Experts of a small language model: 14 layers, vocabulary 4096.
Below are experts of layer 5 (counted from 0) of a mixture-of-experts language model. Rows are named router (the router's row for the expert), gate (a neuron's input weights, with its number), up (a neuron's input weights, with its number), down (a neuron's output weights, with its number) and show model dimensions 256-383. Each number is 500 + 40 x the weight over its row's rms, rounded and kept within 0 to 999. Numbers have three digits each.
After each expert's rows: "mostly gets" lists some tokens that are sent to it at least half of the time. This comes from a sample of Wikipedia text that the model never trained on.

# expert 8
router:528465467507532540511406516523484447479437475554495525477475524497551501491533469560499495496467461516531535486471519516516424550502613520476542466486538511485535545518545523543455422504559540525554505481491556512534484533477423560553527494515475440432440463486475502464510480504428509522497557517533420535455492544589556532497484481489527488473446531504509531451454488521508443458466
gate0:500606494476480456473486541487500519542471482430454528426552464497487604524503476483475518483482434486515478569483453530542506477468499391447483479500453526439478475528542524486446495449504454507538501500488461505507444499513572451445500535568498426588505512582518583544542460471542584485532564572466499395438508464583521501521510501575469496500492484473587517516467513513477490521483
up0:449539539537426573524517513540458572499480525510474519561533443545482516559563486491498432508545484505497571510444495538471484438456516503464516489472477464591482488512525570473539436491521567477548536490548470507468479530541535470463453488555508458461518512515472499485533470467518527516558533532467510468481509506484436496485449479537460471664459450491507523623490527493463401483532
down0:424546472513443507540588564477456494503461468573496416544519468574458508508526460556505488497551464485498478471547524464535488443480553506554521528464531536450494526527485488590454549501470458454493509460470505513515530550491498560512483513520514496493459511433514458468347582512440593446507527480501467539502482468434533446438444473463501544630480526512476560499487573445453522496539
mostly gets: " 14", " 19", " 9", " 15", " 13", " un"

# expert 23
router:409568398582398522553555563496493491507505406470481532507568560405453503526491460518488502546500463525437468487488485525509454582490469472499472566465567500498526496492510498478512576415556524532441489515515479536494543513510470474484519475446559495532472518477491508546544416497503549553453435564527506490524484563527561474523564454519528475513487481528543515455496461467517508424465
gate0:473501532547535462469399491509508460514477512492549604560534489474576458465566551514548517497479458581559504420548556472539566531609473458522517572505430511512457468501465525489584502518500475439438549527434530466511556521519523470478451481557537495495518574463548499480460490465516529452481473513534488527553502547451451447575524506533574442525451498509513541502507461493576448583476
up0:500494519472547483476506506518616535450480459481412455441493482473491541508463557556503541513500476500456496508461498558488507489483500466455541469510546515461546464556594552542470443416521495524531515584503414503554499501497524517428483537490501503452436502434471447501489492514485516458486458581500435473525518418497543433632453503516485547556538495485459541488507478430412515432515
down0:461538469526475490499581516481475465430452482454545519591497567493504513539513515501539509519517506506453630493482486513480446489476508465564536486528517488508506561518445479444580456541493524519549528477441536519463523542541553448460511490447548520549569473511506472426532507493483541479504511439489505472484550521540477501541470540488495508491466492532552515380426512553551501556494
mostly gets: " in", " and", " from", " his", " by", " to"

# expert 10
router:530519492489444482540534603508462486482601547515455471519502508506500471588477494545496454470490502490457481485487492577565524521485504513506488496511551446456525458465510409490513550435513552497520461552501527574504539525504458525472497540464525538507518487491523448492479478493454538494553501540617586538490533515524468476517546469473491479521559422470583462555506485452517474508451
gate0:469504415562490512566507562485554448516515433568512483416485434498470578565503436504580563458505487486488506487478462497500434534595498476464567500525487431528505484476456495480490498526512475455513554514530518501528495501462481589462497491527497528549525519474531497513508518459474488522551534498408531529493593480434513476531486459493432468460546500430468506484503570463478503500457
up0:453562455540442470521461500542458516553454456488484511493448538489517500478488547510492524499473517443499464522543538540538483508508512526512481527474553553502444489484496522434460453522447430519491429483401556471454483471522487433490459504469524492475441490532469499366528574530503541513442517496561509549525422469548585548491478565506475496478507476501470456468479504506485582517564
down0:501517504531485602483520527541523456536513524459495526501507513500471526560512512466536599451436493473521552470566538515516396521529505511472550501504488501502507474507473570515511437534416525492553492550454493447435459480476551462504503535558500492460434484515524502498525562494534507423461505494502497593497481525382518526432413560508557476527565529459505447470506478456449505500523
mostly gets: "\n", "==", "===", "″", ":", " =="

# expert 1
router:512506512471486437486533462430407553549499567519495479493621484524566458534451525411524427472456540500517560496459547482526513516532497521483482520572469487529493471534543465454585520495536458492449447531483479516508535475595479581510465455527483538519513435569510490489476528500537470474489491472523562436453494493519447468462516519450502488425496556490514553518439540537529446492550
gate0:487521506443499500462523501493542470505526441478545432507547525464570470525458418448526491488481512505516468509494527460507601560530444454457466479450411500504548474476582482529524526491584551496523495460595526540471499472547552500590488502525493512548509477469505577516438550520512421529544472480521518498537462534485443478432565499547467498500486490553614573487542496413511546551549
up0:520475501564461546484557445432552609470562450426502538501483511493453499501495478515531494495485467483496520488527504538491571483438520473520485424513388568557502528510478492506502561516511498483512471524421457508560468539539494497548445476488502557526413480500512555496521514470545425517492536505386467467510535483425537538521522488551415499476536516523462475523494505442463523496505
down0:485574483537482500585496519409523506497505454454482455466547486451519477443502519472528485471486504470498449487510542430520476569470520522479524609480427497495546542465499509536563496471525577484486516509470595538486461454462519476447512537514549511557509522555570466521432456528444497486375500609558484490555512517484473552546523447434521527545556488445496486544426471512616474467577
mostly gets: "ical", "ations", " team", " film", " album", " University"

# expert 7
router:545482496539466539424451498574520517483519495499437534475467505526523500513428525460461495514459496511494533480504493496481483407535478568554478473501441445502536481399511484514483495483513477429492542421557486576388440493433472494549507501484484508502511549476477501512560460533481518504592451497467482496490481578475518526518507485556488501514564485497480448488578480504516544500449
gate0:503501487529496534528514495487471601474541452577493502512529488549578493472470497574499480490566388484467468501496489504444539430548544566499559517483537524462527488484552500497557439527457562436509486431409499480542471566466435541496507557504471623448529540455497542574457452519535451484522443575476486440507508502507512511409511498494532463561434521430493566482436522565508439513484
up0:471518520483505512456409446531550508528456492494530588503505522485456475552530459492489473474388529514474520524471542451517508551520465453514460506534447534512545493463506433513523458497513512472533408474517563466440574444482547534514446499490479539474531503486422535482491492519545566559498547583556576552486507541503511494543523523538442462586510580446445487452510481597531541507463
down0:517462497464458518544537469505528492486491557519553477518495472507475463494514483587536512420532461486509557519487555487498555564549526504516486508463523496455600483560480463507455515507506482509483512446560426487534491550491507470570490520486507477540426510483534569437440510540478492542461398471511546363552490538513545453520411557528432460530454453559494495496511548426496498430570
mostly gets: " Pal", " Gl", " Pri", " mon", " Pan", " Pak"

# expert 19
router:476547492578421507520562579485522607525538491438510546522551542438521524532453494467507563539519470579478443445531451522587514548426518496483500559543531471485539396532567471496539587443536531505482507516499500494487575529533477407486490462490528493510437570510512506520498459391502536458477514560493536483482510474463483420514532481463493507505536514551539516509408454502563497436533
gate0:518483556491497485484537497427485504478501464539588473509503469466452469505473538444511509449452502527536495413579449515542419480474469543397546471491439504495438437541438516510487556577507534518560425519481487450523554525486469591444589548431546512553540467478504540515453462473543580517550544478521536493481474417475523489459527530487545558499488413488514611453468459492526482480485
up0:466514506534510484472566521545448514422439428467567541532510537458483512533426546441485509529508517547490476538523599481495544482476504499499497565439494507539547556503501521484473474505477470567487501465449434455445538476487550538577516467483543480529481519454461502544559480491492524481471452513497474518464489513515504491567572507568485538504488523533515460478460479437547500528496
down0:537470487502521414605498388486572533518443481420434465526509510529488518515568499557442544450513472542489498470446480541552440478525526411515561506529540453479518505414499549546492496477497460497527550475457517453515456524516523464584486481498463483502561555549376534524465503447495492543572472472465446498508477558558546512548488456521533464546457519537421512502527481538479545575502
mostly gets: " and", " his", " with", " was", " their", " has"

# expert 2
router:550515510551497477476487488534483508515551411455535494480455419519508518524495524519518577508513491555558459506524588397453560495485473501522468540483500479521483521502479526472459504526537480490566489488470502468549526577432615454482489540535544469479501534461503524485523501515538533565513466463404473473413469519443525477486454484493513506476491548528474477506481538517502508585548
gate0:524486473432508422567473542457518479448498521526543504520491490473446480531465537494417508541504518513443509495438556449524532471460474486575609476472473499523490582528540513550432569501438547430500431486544570523486570497527544534476478486499450454471493515475483517458524560477499514526556492485515422453489474532502526493551520477499573494440526545500504529502485526562549552442456
up0:406509531412520527554484514543512537517536489487537504555510487488460465491457620467460497530512489469483437442470553500496565484541540511516703504466462474500526545482474505479512538561464548483494457468537519569453562488519516424555566533558473487469518482522480464498474563472480484551529492523456538483435448544498527434513510508516472503484538538482483542511494564569499524491411
down0:456560420563482516530422520482493494495551469509486481541505556494442473504501523468593504491464574458527499553539481566562442491556542489469567502502570534431489521534495637544461485521541458493553559535526437539510469436462495482583491520478511542523586494479516526561455430525481400450502551509479477563488471501497418471465540444548459532538461530480525497487535479538508476551545
mostly gets: " s", " F", " f", " W", " O", " A"

# expert 0
router:529500469609463470465518587522467484494492490495393499493445547466479487494446496571548570472577499453487538525533493470495543498513454544460459529514549499512473406446523551522512487485445515491533457518529462598477479510473560449522506527553505442433495505474493520439556470551496518522443469433482487536438464468551605528484504422549492512521555447527504487505550490521463525518452
gate0:529488443529547606508547458469487494510526484467555488506488454475507476467507398518508516487545454514463362488467462535478486502526448506550438476473536508477468511470524483514489520410496495463483459481481511482492493501520499511545491520560490404531542501541486558464510449487495532482465534481486534546415453505535499488493544483454496499533450544561488490538505452506507556517550
up0:497500476461525562465496494482503575504534508528508498479490475397522499561530395429460549527580520542509408484498559476485491484439492490546471442460508530598505448478548487528495506515546539477514436540456527520554521538513455480541470476527540407542535556474512544424560485474514535489467501466488542574487501469526471425506484474445547478515497576606543450588469498498502520432556
down0:458547493503480573504432571462508523443514503443472507418515532487479512535570491506484509563408517450490582484505526511477543528551462544553528475466519516474547430548489396500602549635475490563502473541459607504585468542475479473495545440576558513505502480526509466455551546463468459536486481542491452572554515484523520452514540473471379473500560520507508501483541521513522491444541
mostly gets: " (", "-", " H", " T", " P", " B"

# expert 12
router:486515559502544480583485548461528486535456420493468490499486457542452498513521509486474453437488540520484572472499559584540392475417549448419481525500466540495530597525502438480502471509461541509505539470424506524579542514531547580475527514529473497461523497548462492456570519502476501535433525524536454494453553508541465532456504469520488547481461519517488534464575483512496416513484
gate0:513492479489506492533506539400520463504449469443462502454497489545507499519434486539502499538530518491506508537552547519486470567509576602469464474485466533516489571535428447489433550545463483507570493518459527480512514365449421446493543541530489494469508429463491553554427460529480524431501453527498440541469496525550485467485511494468482520482465495459580550504540501496503494511477
up0:561452493567464480500526492446507472477469555421448491469522500546563534511474421536503499477460520520542503437475515532479421508457494481454481505575503498502514543529495451505466463522475483500534476458462500479506466491456533463507556564504500440483492494522501600540447459541475473434524548504460497496535566559560508399497484440510472526411514519562529473526496500492526471467493
down0:508542527544431515501460477542537536468462482540508500470511546434466516506577533511505568513448528468516493429486466517466555552513496469525445544487480479466513465514521518543447571466539483525437535494532576508558410501529518530528501465428485480539509547546462492490481457502430472500461468442580538432488518435513495555506488532581487445499533426478404514533465527523463484506572
mostly gets: "3", "8", "9", "6", " 6", "%"

# expert 14
router:493485553396484482465545454501498531470574504449489455499507498539525512468477577478512473520522532541489526466502497446482517485441548515531563524556472518524576476485560531471441496449479437480488558539466567528504564507489514460472475475559538517529494485506565548525455485445507467462508588490473547514516523445529485511476503528512482505419513579496508607453506529496475534538517
gate0:545497444498496543505512428526551497467524555461478500535549476455584504472507504508509536438481502460567550456507444532447496478466583463481498577502537476546497488451387465502535521447457532446462513529548509531503570376445481462489417386475485568522502528560468531427463517470541449454572457529455462510499438476479508525470493484465436484521538505430478471479508576483486578496548
up0:510516568503533516513473495516464492383500522549548478481485497508485467549488483504499534514491500501602541520523476457526538536463528537535488539419573478437462480558474523577564514458548456464489405512513513465545522520448438567498515475513470394540487453487494559548490538525472441463562554533559458492529490471484502495460486471604457509532459414515599495514460505578469474495541
down0:521484548524478464462464534464514569496545497521487556509495511529492515496473547495529488499522481492505544507510523504499601445434493531512483514451554485461472481490480565560542528537498568510545556474555556462475467529469492569424508428487464530545527449510519503487516445518534466424518515560550489485433469464456489491464510564547497568519446432464517457489447497515508520507486
mostly gets: " well", " have", " support", " used", " known", " such"

# expert 6
router:516508461543498450506484487524471485470423458552537573501437486451487459453557466514520520454419417506586506481503534483541550569499516459539366494448478560510386555452446443499578473495450495483490514474490515461483507489474545533515470481402471510496525498460500499519558517536514462522504387521438483463538471505512475480474545487531518541544503461509508394513463457532557473491483
gate0:517448528489540533549492458490487556530519556540478485535530441455452418469521505595544431496455524478508456564580509505447505566523513521528510563469496517507558497551490433493480508527561542493531524562466513542521470520554489536537484511418486544466529484530515543423499412504520558497588465543505478474499471544435517472448522511498482517570489525537444586559539498431518539567502
up0:475464504501512492466417570487493549496532458492434533467548484482556477515450488418511527484531537389489495486595502509504537481545588542498611476616477566510492507496458519484534537476475464447537539527471530489486474515497476477413503524459401449473518495438523527494413500445464493501550462571524518470488521524547423499469442489537474520501472416433513400544538434530489495479518
down0:509496538524552499515501536435533504482476461558483544523543552570530543592454430462514475553502496551543496514509511505446464535502460490577489547516445562527478438562439459446469552540498494512550466473514481545504507543487408508496409561491554548452498405485468511494506496520474547490514440423498512512436501470482493510504501472407537483538448459480549549551548524471486467463491
mostly gets: "|", " |", "%", "°", " 2020", " 2022"

# expert 3
router:533511488440520431508515462477478513529505537428522503464505516518507523497495512504509507519474491451530530519525480459512471499465544507501562489567536511443549517501574529452468447453496430529565502446529575458534570495544458444539533485404488511492489439473498518547469544504436500430521601502518474482497482468567516515531514551458474458479544499453508614479434466476577513459505
gate0:565468537517546537540559473469532413417484546528502546451508484512494522484522535443499477561507456516453573504500556548520489497525451491453506524449476470528596533496479515524435489434478443558422507496475506469534556470526481463557525539486443444533472553497469475472531477537485503476472510545493510461529508481529538496443436524497493602496498523411540550435497510512518409510562
up0:463428517507538514544453520482510448517546504538455497509474482499477548497514515561461495502605447502439476432538589493424475535551504451506486535472473520495485523577525535523539532490537477561522473490583510499563481446509467575496473539508458496504451512497541490501519544502483522473517556447494470462407556553540543485455476466490425499506542484521546559497506482483543533491483
down0:508518484512544516491500487498443474513435466573479507476488541501478558507519431528485585516437476494521491540475461504568495559461438574445475452488460495509434506499453526497508533489476499446480509442459514400473530502455475473468494475497554498557488488452506510484494554488566456495435499567491524533509460477554462523503457489441553524544437548485562514521504457516461541453474
mostly gets: " out", " years", "ings", "ations", " up", "ents"